python train.py --num_hidden_layers=11 --hidden_size=128 --hidden_act="gelu" --normalize_top_k=false --balance_loss=0.000502 --balance_bias=true --norm="layernorm" --learning_rate=0.00502 --beta1=0.93 --max_grad_norm=1.0
Below are experts of layer 2 (counted from 0) of a mixture-of-experts language model. Rows are named router (the router's row for the expert), up (a neuron's input weights, with its number), down (a neuron's output weights, with its number) and show model dimensions 0-127. Each number is 50 + 10 x the weight over its row's rms, rounded and kept within 0 to 99.
After each expert's rows: "mostly gets" lists some tokens that are sent to it at least half of the time. This comes from a sample of Wikipedia text that the model never trained on.

# expert 11
router:46 53 37 41 35 65 68 55 54 44 44 37 51 69 51 45 67 64 65 45 42 35 44 42 59 26 55 51 70 34 70 49 58 55 55 40 49 64 49 55 63 30 51 50 45 48 53 55 47 48 38 36 48 56 50 42 58 48 57 64 52 42 55 50 48 31 53 56 61 24 48 43 45 54 37 49 55 56 77 49 56 59 56 50 61 48 49 57 45 58 45 41 53 38 35 54 56 46 55 55 63 37 56 52 39 56 52 40 48 34 27 44 53 37 57 60 42 50 45 40 50 69 38 72 57 46 52 49
up1:45 53 39 54 34 58 52 51 53 51 49 36 60 61 62 51 47 33 44 46 35 59 44 50 49 31 47 35 41 38 60 59 47 44 59 52 41 45 33 49 30 39 49 43 44 52 65 40 37 57 55 57 41 37 47 42 70 47 68 56 47 66 54 55 52 42 62 43 45 56 39 47 34 50 84 48 55 53 59 56 53 39 49 58 43 47 57 62 44 57 41 43 51 52 56 60 42 56 53 35 66 42 54 41 42 41 44 46 46 37 62 30 52 62 51 64 52 50 58 43 74 31 42 57 66 29 49 63
down1:52 54 46 46 59 50 42 43 67 54 56 47 45 39 51 56 34 42 52 53 40 44 54 48 63 51 51 30 51 45 49 46 51 61 38 54 46 52 58 60 56 67 37 52 41 61 38 39 48 45 32 46 54 68 52 54 41 46 51 48 52 58 47 53 77 63 84 47 70 54 44 62 42 56 51 37 45 61 28 40 55 55 36 33 53 59 31 41 47 45 48 41 30 33 42 53 56 34 47 31 50 37 49 45 53 48 54 48 38 45 50 45 44 49 51 43 46 63 37 53 56 83 47 65 46 43 52 54
up2:47 55 63 40 39 55 65 43 52 38 51 36 53 59 44 46 61 58 42 28 41 52 55 50 61 46 51 60 40 44 38 61 72 35 63 46 52 47 33 53 60 56 58 55 32 51 58 51 51 51 64 33 44 40 58 55 45 56 58 43 69 35 43 68 66 45 36 69 48 49 41 32 56 34 39 45 66 57 43 56 59 51 37 60 47 62 59 49 48 48 70 47 45 57 45 50 46 53 59 59 42 49 68 58 38 62 55 58 48 45 52 41 44 66 51 37 42 44 65 43 62 56 58 73 57 64 44 69
down2:45 39 40 54 48 38 40 58 59 59 45 39 55 28 61 33 34 46 42 65 50 50 57 33 60 54 46 41 68 42 31 71 65 52 39 49 67 57 62 53 43 50 56 52 57 35 45 34 46 50 61 47 53 56 33 58 53 43 40 59 57 61 50 46 69 45 60 56 49 60 55 52 48 51 54 55 44 36 44 48 47 57 53 51 63 45 45 58 46 63 51 67 53 48 39 57 31 41 56 61 40 48 38 59 67 44 56 35 37 57 74 54 58 39 21 56 58 38 50 45 44 45 52 64 60 46 44 40
up3:49 51 37 73 34 66 65 62 39 57 46 37 67 49 51 44 61 47 41 56 50 61 73 42 52 41 54 30 28 65 57 48 62 34 47 52 64 59 54 62 49 48 54 56 35 54 60 46 42 63 56 57 53 37 63 51 41 81 65 45 51 46 50 37 56 59 53 35 41 72 35 29 45 47 48 47 48 55 51 45 44 54 42 55 40 57 58 33 35 50 67 50 56 39 48 55 61 47 34 46 47 46 41 29 38 50 53 52 37 46 50 43 56 52 56 49 54 48 53 50 50 42 51 41 50 42 66 57
down3:48 52 53 68 47 47 36 74 42 65 73 45 54 62 57 55 50 36 46 46 58 77 64 43 55 45 57 55 45 46 58 57 49 78 49 56 41 53 37 40 39 43 35 43 58 55 55 16 57 46 50 39 44 48 46 51 51 42 45 36 46 58 50 54 52 60 53 59 44 60 52 56 51 60 45 50 41 61 40 57 58 51 38 52 51 56 50 42 51 37 55 55 42 44 53 44 68 45 52 43 43 49 69 48 66 31 33 37 55 53 56 57 50 36 50 42 24 69 57 59 49 56 52 62 33 41 53 45
up4:57 42 62 56 46 43 50 50 50 58 61 51 78 49 29 47 60 65 52 47 49 63 53 49 31 53 61 41 57 58 44 53 50 50 72 56 40 70 50 24 53 56 34 36 46 38 43 49 49 59 46 53 39 72 57 36 56 56 52 53 47 57 43 46 49 48 45 32 45 60 38 58 50 32 54 47 48 48 53 55 42 68 42 52 55 36 33 41 60 60 57 64 68 40 45 59 46 49 56 48 56 53 38 43 44 52 49 57 40 56 41 53 23 79 58 51 61 54 40 54 53 50 54 68 38 44 50 37
down4:60 56 57 47 32 51 56 58 51 38 42 65 52 47 47 59 56 61 45 51 51 42 28 40 36 41 51 53 44 45 53 66 42 49 55 34 58 52 54 52 39 51 54 67 43 62 42 65 39 42 61 54 65 58 56 46 49 55 52 54 52 52 62 43 54 59 52 44 40 53 40 52 43 63 50 34 43 48 60 34 38 32 51 59 44 52 57 56 56 40 45 47 31 53 67 41 59 44 42 24 57 42 27 47 57 45 61 63 66 62 19 62 37 55 59 51 41 49 57 38 40 72 62 65 46 42 58 59
mostly gets: " Road", " building", " station", " School", " school", " city"

# expert 15
router:65 51 54 39 51 65 59 48 50 45 38 36 51 60 33 34 54 60 51 33 55 36 60 63 61 49 59 51 54 55 48 64 48 33 34 40 52 57 76 58 68 39 48 55 48 38 49 40 49 57 48 40 41 62 32 47 55 68 47 56 37 55 62 44 62 45 32 44 36 60 68 53 61 58 36 59 57 49 62 51 51 60 53 32 43 60 48 53 39 55 41 45 40 50 53 42 60 58 49 77 63 53 56 27 47 61 52 50 48 54 62 54 49 35 49 44 47 61 44 37 32 61 42 51 37 48 39 44
up1:70 52 48 50 60 37 55 58 49 49 61 45 72 38 57 43 52 27 70 58 60 45 29 32 51 42 71 49 55 43 51 38 49 53 27 53 60 43 57 42 61 55 48 53 44 45 48 46 63 45 59 41 51 55 39 54 45 60 27 40 55 52 62 48 47 37 63 51 56 51 66 56 62 53 47 53 30 58 43 63 51 45 53 55 49 64 52 37 37 47 44 55 55 49 43 66 53 44 62 37 47 24 51 55 50 35 56 69 37 47 44 47 40 64 40 66 35 53 41 49 53 55 40 55 54 50 56 74
down1:57 58 39 51 41 52 72 70 47 58 43 63 38 43 57 45 63 53 39 40 51 48 57 44 48 59 45 49 43 58 49 43 41 48 67 39 47 57 32 71 36 57 49 66 39 44 51 49 23 46 53 70 56 40 52 53 65 46 70 68 62 45 37 48 60 47 53 48 45 36 45 37 58 67 56 46 57 41 52 52 39 57 55 61 57 38 65 56 57 41 37 41 37 55 55 46 34 68 49 34 47 43 49 41 42 49 55 44 58 42 44 46 28 33 39 56 52 50 63 67 55 45 68 52 53 49 43 58
up2:55 53 51 50 47 44 57 60 51 56 49 49 67 50 52 39 48 49 37 59 54 54 62 81 50 39 49 50 52 32 50 44 45 45 48 43 65 52 48 52 46 38 50 51 63 48 47 39 48 37 52 64 46 53 62 69 59 76 53 34 33 59 49 58 54 47 45 41 50 34 26 53 65 47 39 39 59 53 39 37 56 46 41 51 38 50 42 54 68 31 73 37 38 52 40 48 43 58 51 47 46 56 62 45 40 51 54 53 55 35 48 61 58 71 54 51 40 48 37 54 57 68 45 27 63 48 27 59
down2:44 27 54 43 57 44 59 45 35 57 62 52 22 60 48 39 40 51 62 49 45 60 53 49 38 42 42 45 48 51 63 40 67 64 49 53 45 54 34 45 60 54 62 48 48 57 48 53 61 60 53 48 46 55 48 39 38 40 26 76 49 47 50 49 53 65 68 46 47 64 42 38 54 52 47 48 65 46 42 71 51 57 69 59 64 57 38 49 68 49 38 49 58 62 44 46 35 68 50 56 46 61 42 56 59 52 44 36 45 48 54 51 48 24 65 52 46 46 46 43 37 36 50 63 29 53 52 47
up3:38 56 57 32 53 42 53 27 36 42 48 48 52 57 49 65 51 54 47 46 63 55 34 62 49 72 42 65 34 58 47 67 27 45 59 57 55 58 58 73 44 64 30 56 43 46 51 60 44 57 47 53 54 60 61 51 44 51 43 50 30 60 55 50 35 55 59 58 58 29 64 51 53 58 58 40 52 51 55 60 42 52 28 50 65 47 61 30 63 52 49 47 52 40 53 52 36 61 47 44 71 64 53 37 43 44 40 46 51 66 39 49 36 53 42 48 37 61 42 41 48 55 48 67 60 43 50 49
down3:61 42 58 62 49 75 56 69 52 63 46 53 53 38 54 45 47 39 63 58 46 79 64 46 54 24 45 42 32 38 41 36 66 50 49 36 54 47 53 28 51 48 63 40 52 53 48 52 55 52 42 56 41 38 53 51 46 44 48 56 42 26 54 40 61 45 41 54 40 59 57 58 47 65 47 69 60 57 32 52 49 52 55 55 43 43 39 62 60 42 52 40 51 56 61 53 54 50 44 63 34 44 67 41 48 51 60 51 50 35 53 43 63 43 35 65 64 51 61 69 59 47 46 68 47 46 55 43
up4:49 47 48 39 64 58 46 65 51 55 48 28 42 52 53 52 36 42 54 45 40 31 43 48 39 30 37 55 44 47 48 58 44 60 50 37 64 47 60 47 62 57 60 27 53 35 51 52 45 63 44 65 58 46 78 58 50 52 38 50 69 50 59 33 51 47 42 63 50 57 59 63 40 49 53 59 36 38 45 41 48 51 60 71 65 61 59 62 47 74 41 55 58 53 47 57 53 59 48 39 69 61 44 52 43 45 49 57 64 30 60 51 61 40 39 44 38 60 54 43 52 41 52 40 63 37 39 44
down4:44 43 52 65 44 39 47 42 46 55 47 61 73 49 47 54 63 66 47 49 50 54 57 60 54 61 52 44 57 54 42 47 51 46 46 54 47 63 57 38 56 44 41 58 38 57 61 60 43 30 60 34 53 53 26 57 43 47 68 49 31 47 46 54 45 58 52 38 41 40 45 43 54 57 43 34 59 66 54 66 54 48 36 49 55 37 30 34 47 35 48 56 47 49 40 53 52 32 49 61 39 41 56 42 62 33 59 55 51 70 43 47 59 64 67 52 68 42 40 62 53 53 47 38 20 48 64 36
mostly gets: ".", ":", " .", "!", " -", "?"

# expert 0
router:56 48 41 45 42 44 67 45 53 57 54 39 61 48 38 48 52 51 59 37 55 26 54 49 55 38 71 61 45 60 53 63 27 47 46 33 54 59 66 45 49 33 61 54 48 33 66 65 52 46 47 54 61 48 41 47 47 52 43 57 52 44 55 41 59 45 48 47 48 48 50 51 50 68 35 61 55 48 52 42 66 73 39 55 35 61 51 59 51 48 36 22 47 42 58 52 62 53 55 74 64 44 58 32 52 51 42 32 40 36 50 39 33 45 39 53 43 63 47 44 43 64 49 66 53 53 50 39
up1:49 46 57 39 62 57 45 51 64 33 57 44 46 34 31 60 47 48 43 57 53 51 47 53 55 54 43 43 57 43 53 61 56 46 60 48 52 54 33 58 38 45 57 43 53 39 47 48 60 52 50 62 42 37 68 60 49 71 23 58 53 38 37 41 45 51 42 50 50 68 62 47 56 50 41 62 46 66 44 54 70 39 62 49 42 41 63 51 50 67 41 77 37 68 55 55 30 65 54 41 51 52 52 49 51 47 23 66 62 58 53 38 70 55 37 50 54 47 50 56 39 41 45 45 52 48 67 53
down1:35 58 62 57 60 58 50 53 45 47 34 46 43 60 63 56 54 55 62 66 40 46 56 56 49 57 64 48 54 51 42 37 60 57 49 35 46 37 47 55 68 62 32 40 63 37 42 54 50 43 48 38 64 53 69 39 44 38 57 56 39 52 59 37 60 56 52 62 54 52 59 35 50 58 40 46 54 51 65 48 30 53 59 30 65 35 37 36 45 52 47 45 67 51 33 29 43 51 64 57 42 54 39 69 63 54 57 50 62 45 38 67 51 40 43 26 47 34 49 49 65 53 48 43 41 44 49 50
up2:70 41 46 50 44 49 42 33 57 25 30 36 60 47 59 62 57 54 53 46 66 50 45 62 39 54 60 50 53 29 58 70 53 54 55 44 67 43 41 51 63 52 40 61 47 53 64 54 62 56 68 51 40 41 38 62 23 40 49 39 44 32 61 50 44 48 42 43 45 54 35 60 53 40 37 55 54 39 47 65 46 50 73 38 30 46 37 53 46 38 50 53 52 43 51 55 62 50 53 39 32 55 47 41 52 45 52 50 62 36 54 51 37 45 52 54 43 27 52 49 57 60 55 65 39 53 50 49
down2:26 50 37 57 56 59 43 34 70 59 70 44 48 49 43 39 54 40 41 52 37 52 54 41 59 38 52 57 39 54 49 34 53 36 51 45 42 53 69 51 38 53 42 46 55 63 36 48 45 40 31 48 43 48 58 39 58 71 42 52 51 58 43 60 57 57 76 50 60 52 50 40 38 58 52 51 47 65 47 39 56 56 48 69 56 39 52 25 48 60 61 42 47 67 61 37 47 54 44 61 63 58 46 67 44 34 43 48 46 57 50 62 54 54 60 42 52 58 49 46 44 69 63 38 42 44 68 37
up3:64 50 64 57 57 41 53 32 51 61 48 28 30 59 43 56 35 52 49 45 39 50 40 33 57 26 46 58 56 52 60 59 55 58 46 39 65 51 44 49 44 43 52 53 52 56 65 50 58 55 37 73 26 61 43 54 56 51 48 55 47 62 58 41 47 46 42 40 42 41 41 50 52 69 49 48 49 37 49 67 37 56 85 42 44 58 44 52 32 43 34 54 46 58 45 53 32 59 51 42 40 45 56 44 50 53 69 51 46 37 53 58 34 39 50 54 69 62 56 50 49 51 39 53 48 39 57 39
down3:35 48 43 42 40 43 58 66 47 54 53 57 45 48 43 45 43 44 45 35 56 42 51 65 66 66 48 53 48 32 55 41 56 45 57 43 36 42 61 49 43 61 51 66 47 33 30 54 48 58 59 48 71 41 59 51 34 31 56 37 49 37 55 62 48 59 50 69 47 52 40 60 33 54 65 56 47 62 46 43 49 52 28 46 49 25 59 40 59 39 69 49 63 60 60 51 66 42 42 52 53 50 60 42 47 53 47 51 55 43 45 41 52 64 74 52 35 38 57 66 63 49 58 58 47 36 54 37
up4:38 56 35 29 46 50 56 63 49 51 53 52 52 41 52 40 55 48 52 56 56 53 61 47 47 45 43 44 60 49 29 47 59 54 55 64 53 40 45 43 43 55 51 56 49 66 55 69 39 51 51 61 66 57 49 55 36 40 35 43 60 18 33 50 44 69 53 44 75 45 51 46 41 49 49 44 41 50 46 56 54 45 61 49 53 37 45 53 41 51 59 44 31 50 47 54 37 36 43 72 63 46 41 67 59 42 57 23 58 50 39 62 59 62 41 53 72 48 54 64 42 40 70 50 58 59 50 43
down4:71 53 52 62 54 27 57 39 45 53 43 45 49 70 48 61 40 50 45 36 49 51 51 52 45 58 43 53 63 56 51 46 32 36 32 45 53 63 58 59 51 50 43 39 48 42 49 39 64 52 52 56 43 46 45 59 50 46 60 35 34 55 45 55 50 38 50 46 44 47 65 56 62 49 53 56 46 42 54 30 44 53 45 44 41 65 48 46 64 49 48 53 52 33 48 70 53 74 51 31 56 47 49 55 40 73 69 81 62 57 50 43 48 69 44 39 38 60 55 52 58 53 35 34 38 33 53 50
mostly gets: "|", "\n ", "\n", "\n   ", "\n     ", "\n\n"

# expert 10
router:57 54 58 43 47 46 57 54 59 50 55 37 57 66 63 62 56 65 34 43 48 40 49 51 73 42 59 50 39 50 52 47 27 57 34 49 36 60 44 56 61 50 48 61 46 55 46 59 61 54 42 51 51 66 46 45 49 66 37 51 62 42 60 46 76 37 56 41 55 34 35 46 51 76 46 58 55 55 65 57 65 54 47 40 43 69 55 58 27 47 39 43 52 45 42 47 54 47 70 57 53 41 59 61 53 71 61 37 41 43 47 39 31 43 40 48 49 50 43 59 46 53 41 56 45 50 31 34
up1:59 59 51 40 48 41 45 42 76 46 55 59 38 54 45 41 47 59 55 45 32 56 41 48 42 48 55 51 57 49 61 59 52 40 59 43 32 38 60 55 56 63 51 38 46 51 60 53 53 39 39 77 33 63 46 50 45 50 34 56 45 66 39 56 57 65 49 38 53 54 54 62 49 56 60 51 42 38 42 59 33 50 58 47 61 62 74 42 46 56 57 49 57 42 47 52 49 68 61 42 54 65 38 32 60 50 29 53 62 31 49 54 55 38 46 48 44 46 41 75 31 70 45 63 41 52 50 58
down1:57 44 55 65 39 56 65 62 51 64 36 40 49 63 52 30 54 38 38 51 64 43 50 45 62 45 51 55 47 68 43 41 48 47 47 56 65 55 50 56 40 52 53 52 47 52 46 37 72 43 39 34 45 43 46 68 65 54 32 35 66 51 42 53 40 46 50 43 58 50 64 29 61 43 48 68 52 48 33 54 50 53 51 39 43 47 52 34 50 38 67 55 44 64 26 42 50 40 56 57 35 59 47 56 49 54 48 54 43 55 52 45 40 56 56 62 72 42 34 72 64 56 44 64 54 49 64 59
up2:55 45 39 62 49 49 48 39 42 55 23 46 38 40 49 59 52 44 54 26 60 58 30 52 43 58 50 61 52 54 50 62 43 60 46 48 62 54 46 35 42 35 37 79 61 53 54 68 55 48 63 26 48 56 72 47 47 40 59 52 54 37 47 50 69 33 54 54 43 58 36 40 64 37 65 49 63 48 49 58 61 45 43 54 40 62 44 39 51 53 54 31 39 50 50 53 57 44 54 48 44 41 46 62 38 51 64 59 47 50 42 58 44 49 48 32 68 67 49 38 55 39 56 59 51 57 44 54
down2:50 59 44 62 56 50 50 51 44 42 66 45 54 38 60 81 43 79 40 50 42 40 51 35 56 31 52 64 41 55 50 33 57 53 45 55 46 37 55 55 60 65 38 31 39 39 67 45 60 47 49 53 58 50 57 56 46 49 32 62 57 48 45 59 32 71 50 44 52 41 53 52 43 53 44 67 45 59 53 37 44 51 51 66 62 32 56 54 62 66 73 52 41 54 50 52 44 63 47 41 62 64 61 44 43 49 48 37 54 36 50 45 62 41 52 51 34 34 53 48 33 47 41 46 51 53 54 43
up3:51 38 54 46 54 44 55 59 53 53 62 60 58 69 62 45 52 69 62 51 63 48 60 41 50 47 44 40 59 61 45 69 32 64 39 52 46 41 53 49 38 52 46 34 50 43 46 55 59 41 67 60 58 60 47 50 69 46 47 48 44 64 42 56 50 53 55 70 68 45 58 40 42 57 28 51 49 38 45 54 51 51 34 45 43 61 45 52 44 52 51 52 60 44 39 41 34 45 59 42 56 39 50 53 42 51 26 29 56 56 46 34 15 40 50 48 50 47 68 35 41 46 49 56 35 69 59 54
down3:53 43 31 41 49 53 38 40 52 51 49 56 41 57 34 44 62 30 56 57 60 51 37 63 42 56 73 48 54 52 54 29 57 36 63 38 45 52 60 33 58 44 73 41 56 59 58 55 44 55 39 52 37 64 36 46 50 34 43 41 45 38 58 51 32 49 58 41 41 50 40 36 37 45 58 30 36 62 53 40 73 53 61 52 48 32 55 51 50 54 34 56 50 59 55 52 55 39 45 60 40 55 47 49 65 57 60 48 49 53 41 64 54 55 47 59 73 58 58 59 46 72 56 51 57 52 61 58
up4:47 49 72 43 51 56 37 53 48 46 48 46 36 48 54 46 53 62 39 47 22 51 54 44 51 30 39 54 65 61 36 62 61 53 47 36 35 71 63 37 53 60 50 33 71 58 60 42 48 48 44 59 40 55 44 47 54 63 61 46 38 48 36 45 40 30 58 49 65 59 55 41 56 58 53 49 59 46 49 56 44 54 43 48 60 56 38 58 47 62 47 35 53 48 51 41 47 53 36 43 46 52 45 45 49 65 36 37 33 71 52 47 56 64 32 61 46 63 72 42 40 58 62 46 53 29 45 55
down4:54 64 51 42 33 37 57 55 35 39 61 51 65 68 25 31 38 36 60 45 50 43 46 64 54 46 53 63 55 43 49 39 64 59 49 65 44 53 35 55 48 43 38 63 51 51 45 49 44 67 59 58 35 47 55 48 35 55 49 49 49 57 39 34 43 59 60 51 49 41 46 52 48 46 49 37 61 40 49 56 58 53 46 47 70 49 59 57 40 58 61 48 60 65 51 54 56 46 39 56 77 61 52 38 65 51 44 54 36 35 36 62 34 58 46 43 40 40 35 68 41 58 58 57 59 36 53 68
mostly gets: " as", " is", " a", " was", " an", " are"

# expert 4
router:48 55 60 59 45 60 54 57 70 68 51 42 73 47 51 43 67 71 36 54 45 34 57 83 56 35 58 41 61 56 51 41 40 47 45 38 49 47 68 51 42 43 50 58 50 49 57 61 47 49 33 46 56 44 48 47 58 56 50 38 39 52 51 42 60 25 39 52 63 50 34 41 42 54 47 59 71 50 59 43 58 64 50 52 43 51 43 45 41 48 48 23 34 47 57 42 62 42 43 54 60 43 57 55 48 49 48 47 47 48 54 40 38 35 40 53 48 46 27 53 45 52 53 76 55 47 45 45
up1:56 53 58 52 50 20 59 47 48 53 58 51 48 31 58 53 47 54 56 46 40 43 56 59 47 52 49 44 54 55 77 53 59 44 38 60 48 38 58 43 46 57 55 41 42 42 73 35 50 59 76 43 30 54 47 48 51 61 24 41 59 61 63 46 45 42 36 30 61 48 60 47 31 41 45 50 46 67 46 63 48 58 51 35 59 42 50 65 50 51 49 33 49 62 48 40 54 60 43 51 42 41 45 49 60 46 41 50 51 47 52 51 53 53 31 44 26 56 67 39 47 35 52 41 45 59 36 38
down1:59 67 59 40 39 39 41 58 51 39 40 41 61 57 49 53 53 34 57 54 58 51 47 28 53 29 34 52 58 64 39 41 45 49 49 52 53 53 40 53 44 52 55 47 56 48 53 53 39 60 45 57 60 41 37 46 61 51 40 64 54 66 43 67 44 42 40 69 58 59 62 61 65 49 41 50 34 34 57 46 51 27 33 62 59 47 50 56 58 57 60 50 56 34 61 54 47 44 61 40 50 37 27 49 52 44 65 49 44 43 44 42 72 64 29 50 62 45 43 54 62 63 50 39 52 47 74 57
up2:34 40 35 64 52 48 46 53 57 34 51 54 35 40 73 56 70 48 58 59 37 42 63 58 56 43 52 36 51 72 39 54 44 50 49 39 47 54 51 50 68 51 47 37 34 56 53 35 35 46 60 59 55 49 71 57 57 52 48 44 53 39 59 46 45 29 39 46 49 58 43 77 50 45 28 46 45 49 45 61 51 45 58 61 32 59 47 66 44 49 54 58 45 58 57 50 48 50 74 47 47 56 48 50 45 59 44 36 54 52 44 67 29 58 62 67 46 53 53 50 53 50 51 29 48 69 51 57
down2:76 45 58 38 37 58 47 53 33 47 60 50 57 63 52 64 31 59 47 47 59 40 36 39 39 56 55 53 52 51 28 47 47 30 51 35 49 40 53 51 57 40 54 46 53 57 40 70 49 49 50 43 54 64 51 38 38 35 41 54 52 51 56 63 42 47 56 51 49 47 64 36 47 52 52 45 74 50 58 49 54 64 52 55 77 44 51 41 55 46 62 42 39 38 29 54 52 38 40 54 56 48 33 58 39 38 60 58 66 57 40 53 70 57 45 38 56 33 54 61 54 41 48 67 44 41 66 44
up3:41 64 48 67 54 61 52 53 34 50 41 55 58 55 43 60 73 52 65 41 35 52 44 37 62 38 53 36 54 42 55 66 36 41 50 49 50 38 48 53 36 49 51 45 42 49 53 64 52 43 68 48 54 64 41 50 73 29 67 42 40 76 39 48 52 54 43 69 48 56 51 49 61 17 34 55 49 56 62 58 51 54 48 43 47 42 42 55 40 54 29 47 50 51 37 51 47 38 63 54 59 55 59 47 37 57 48 43 66 56 39 60 40 56 56 44 44 40 57 43 60 50 60 43 58 44 35 47
down3:58 59 57 38 39 47 43 54 59 56 61 40 43 57 36 60 28 43 52 48 58 60 63 72 50 59 44 48 45 41 41 37 48 61 53 53 55 39 71 63 59 50 53 53 52 62 43 56 57 51 39 41 37 57 51 52 43 58 44 68 69 29 53 61 45 50 64 53 70 34 63 42 39 48 70 32 52 44 38 39 42 43 37 65 47 55 60 54 61 42 56 52 48 44 67 29 53 47 53 51 31 60 47 55 52 40 40 49 47 53 38 65 43 36 42 47 46 49 51 61 40 41 66 60 55 64 58 33
up4:50 53 58 51 70 61 65 40 45 63 45 52 50 63 38 42 40 49 53 46 39 61 41 42 39 52 53 63 42 40 54 45 38 51 67 50 48 33 43 47 54 48 62 57 52 59 45 55 36 38 29 39 34 41 58 33 65 32 49 55 49 66 67 45 42 49 54 55 56 48 51 64 43 53 25 39 59 66 40 31 66 49 32 53 45 43 47 33 48 49 34 47 44 43 51 38 69 42 44 54 43 55 62 45 46 36 58 51 44 47 31 51 73 58 53 41 54 56 46 29 53 43 39 51 54 51 60 58
down4:65 46 43 50 39 44 51 53 54 40 68 56 33 38 52 44 51 42 53 55 57 60 59 53 58 27 37 52 50 44 65 61 53 58 35 31 50 58 34 64 51 30 38 42 35 39 39 63 51 47 56 39 54 54 35 58 54 64 51 56 41 41 45 68 50 46 39 43 47 57 59 58 67 41 54 53 44 39 38 59 53 54 60 36 69 80 40 68 34 66 63 58 51 49 50 44 50 43 42 52 49 58 68 41 45 56 65 51 44 51 66 56 54 42 47 49 46 60 48 45 62 45 64 39 38 54 37 47
mostly gets: " he", " it", " they", " she", "f", "do"

# expert 13
router:46 58 40 57 42 61 44 51 55 62 45 30 60 45 54 40 47 58 77 42 37 52 40 58 52 53 78 48 43 49 45 45 48 41 60 45 51 66 60 37 40 50 51 45 51 33 51 47 52 44 51 55 59 55 60 52 62 58 47 63 45 48 74 54 55 44 33 51 34 51 55 48 58 64 43 56 58 56 56 43 61 63 43 44 49 47 64 60 33 54 42 38 46 32 40 64 47 55 64 56 50 60 62 45 49 54 63 30 28 37 40 23 55 45 36 62 44 46 31 61 41 63 45 54 42 50 40 53
up28:52 65 41 50 45 22 59 53 58 65 57 53 40 49 44 52 39 53 81 59 56 44 45 50 53 34 49 47 47 52 43 42 59 36 52 29 45 48 39 46 45 55 58 64 31 33 47 48 70 51 55 58 56 39 27 43 28 60 52 63 53 46 68 64 66 46 51 45 46 54 56 54 59 63 57 28 58 51 46 34 47 50 54 57 46 60 56 44 66 44 50 58 61 40 62 45 49 60 67 42 59 49 31 67 47 42 59 56 53 51 43 42 46 39 42 49 63 49 59 50 50 65 40 48 39 43 48 42
down28:57 58 34 67 66 54 41 33 48 58 48 63 37 47 46 67 38 62 48 38 39 63 41 49 35 41 56 55 61 49 65 64 54 35 70 51 39 57 40 37 51 47 41 48 49 50 34 40 47 58 58 41 56 49 37 64 48 48 49 42 61 56 59 50 43 30 34 67 41 66 65 47 49 55 42 61 55 33 46 57 54 45 43 55 36 38 54 46 56 31 70 60 38 48 46 44 50 68 49 59 38 50 53 52 49 60 45 37 28 40 55 44 68 54 62 58 45 46 54 68 40 45 53 56 39 38 59 56
up29:49 45 48 39 51 78 60 47 37 53 60 46 44 71 51 55 55 54 34 50 48 68 35 61 65 45 56 46 54 49 48 49 48 47 55 68 55 44 58 55 28 51 51 63 53 46 55 56 41 42 63 52 57 48 48 52 45 51 46 64 58 28 38 52 62 47 34 35 46 42 51 58 57 70 57 40 46 43 47 46 49 50 52 50 69 39 45 49 31 40 72 47 51 41 37 46 32 51 57 47 67 57 57 47 55 43 51 27 43 56 41 32 51 75 47 50 55 58 37 49 54 47 32 73 33 47 54 49
down29:42 47 54 53 53 60 61 47 47 56 65 49 56 62 47 61 62 34 37 49 41 49 27 38 73 40 41 43 52 53 53 56 49 53 53 49 69 46 36 48 50 44 64 54 53 58 52 53 60 53 48 59 40 58 70 47 50 68 35 45 56 41 50 50 54 40 44 51 24 63 53 55 48 47 49 53 44 40 41 32 29 50 55 61 45 45 60 31 43 45 54 38 57 34 74 53 55 49 50 48 45 40 45 53 56 39 64 48 57 73 60 50 50 48 71 48 47 35 48 59 37 72 60 46 37 66 39 65
up30:62 65 60 55 62 45 55 60 54 63 48 33 37 64 44 58 49 59 63 52 38 56 36 55 42 57 57 66 48 40 32 39 36 62 37 64 44 30 52 39 44 52 43 57 60 76 57 32 47 54 46 38 59 48 60 46 58 35 63 54 28 39 53 53 39 49 43 34 46 43 35 65 61 44 60 43 37 64 58 42 42 36 59 49 46 71 33 60 64 41 44 36 52 53 62 49 56 52 51 45 43 55 61 57 52 34 54 45 40 51 54 48 52 33 53 57 46 53 34 48 41 45 46 65 46 55 41 50
down30:48 43 80 43 45 44 68 59 52 61 38 56 49 49 46 35 70 54 54 46 48 45 40 53 38 46 42 55 33 54 53 50 59 44 48 59 48 48 47 28 49 50 59 54 35 46 58 55 53 38 42 44 34 58 53 36 56 55 57 39 40 45 63 33 58 67 48 72 36 48 46 55 52 48 68 52 46 56 56 52 46 51 30 43 61 61 41 62 47 66 43 43 43 58 45 50 57 70 50 50 68 70 56 38 54 46 37 59 53 61 65 40 47 42 45 43 51 45 41 20 53 52 33 53 59 59 54 62
up31:48 40 44 48 57 40 41 60 55 56 45 67 48 68 68 48 51 52 47 58 43 50 39 58 59 59 57 66 61 58 41 41 52 45 54 60 40 54 51 42 39 61 33 76 47 51 51 61 39 45 46 36 56 40 51 48 49 43 63 53 59 66 29 56 55 55 36 61 57 55 48 46 49 48 18 59 36 45 49 63 51 71 21 57 36 59 47 49 33 47 50 32 48 41 47 52 50 49 52 56 48 44 40 51 66 67 44 43 43 39 39 66 42 69 47 53 32 37 46 53 59 61 59 45 54 46 55 49
down31:60 35 50 36 64 67 44 56 53 48 43 47 47 43 56 53 50 56 52 64 54 84 45 52 45 61 46 39 53 52 45 34 53 54 39 63 39 55 72 32 59 54 42 36 45 46 24 58 56 61 45 49 47 45 58 37 46 52 46 49 40 39 59 48 70 53 57 50 61 47 47 39 46 49 52 50 45 47 43 50 59 44 25 44 49 43 52 56 58 49 63 25 30 40 50 37 48 31 59 68 54 67 49 37 45 47 55 54 49 48 42 58 53 66 72 43 53 54 54 42 48 61 55 51 52 34 64 65
mostly gets: " Released", " Genus", " Born", "$", " Died", " Website"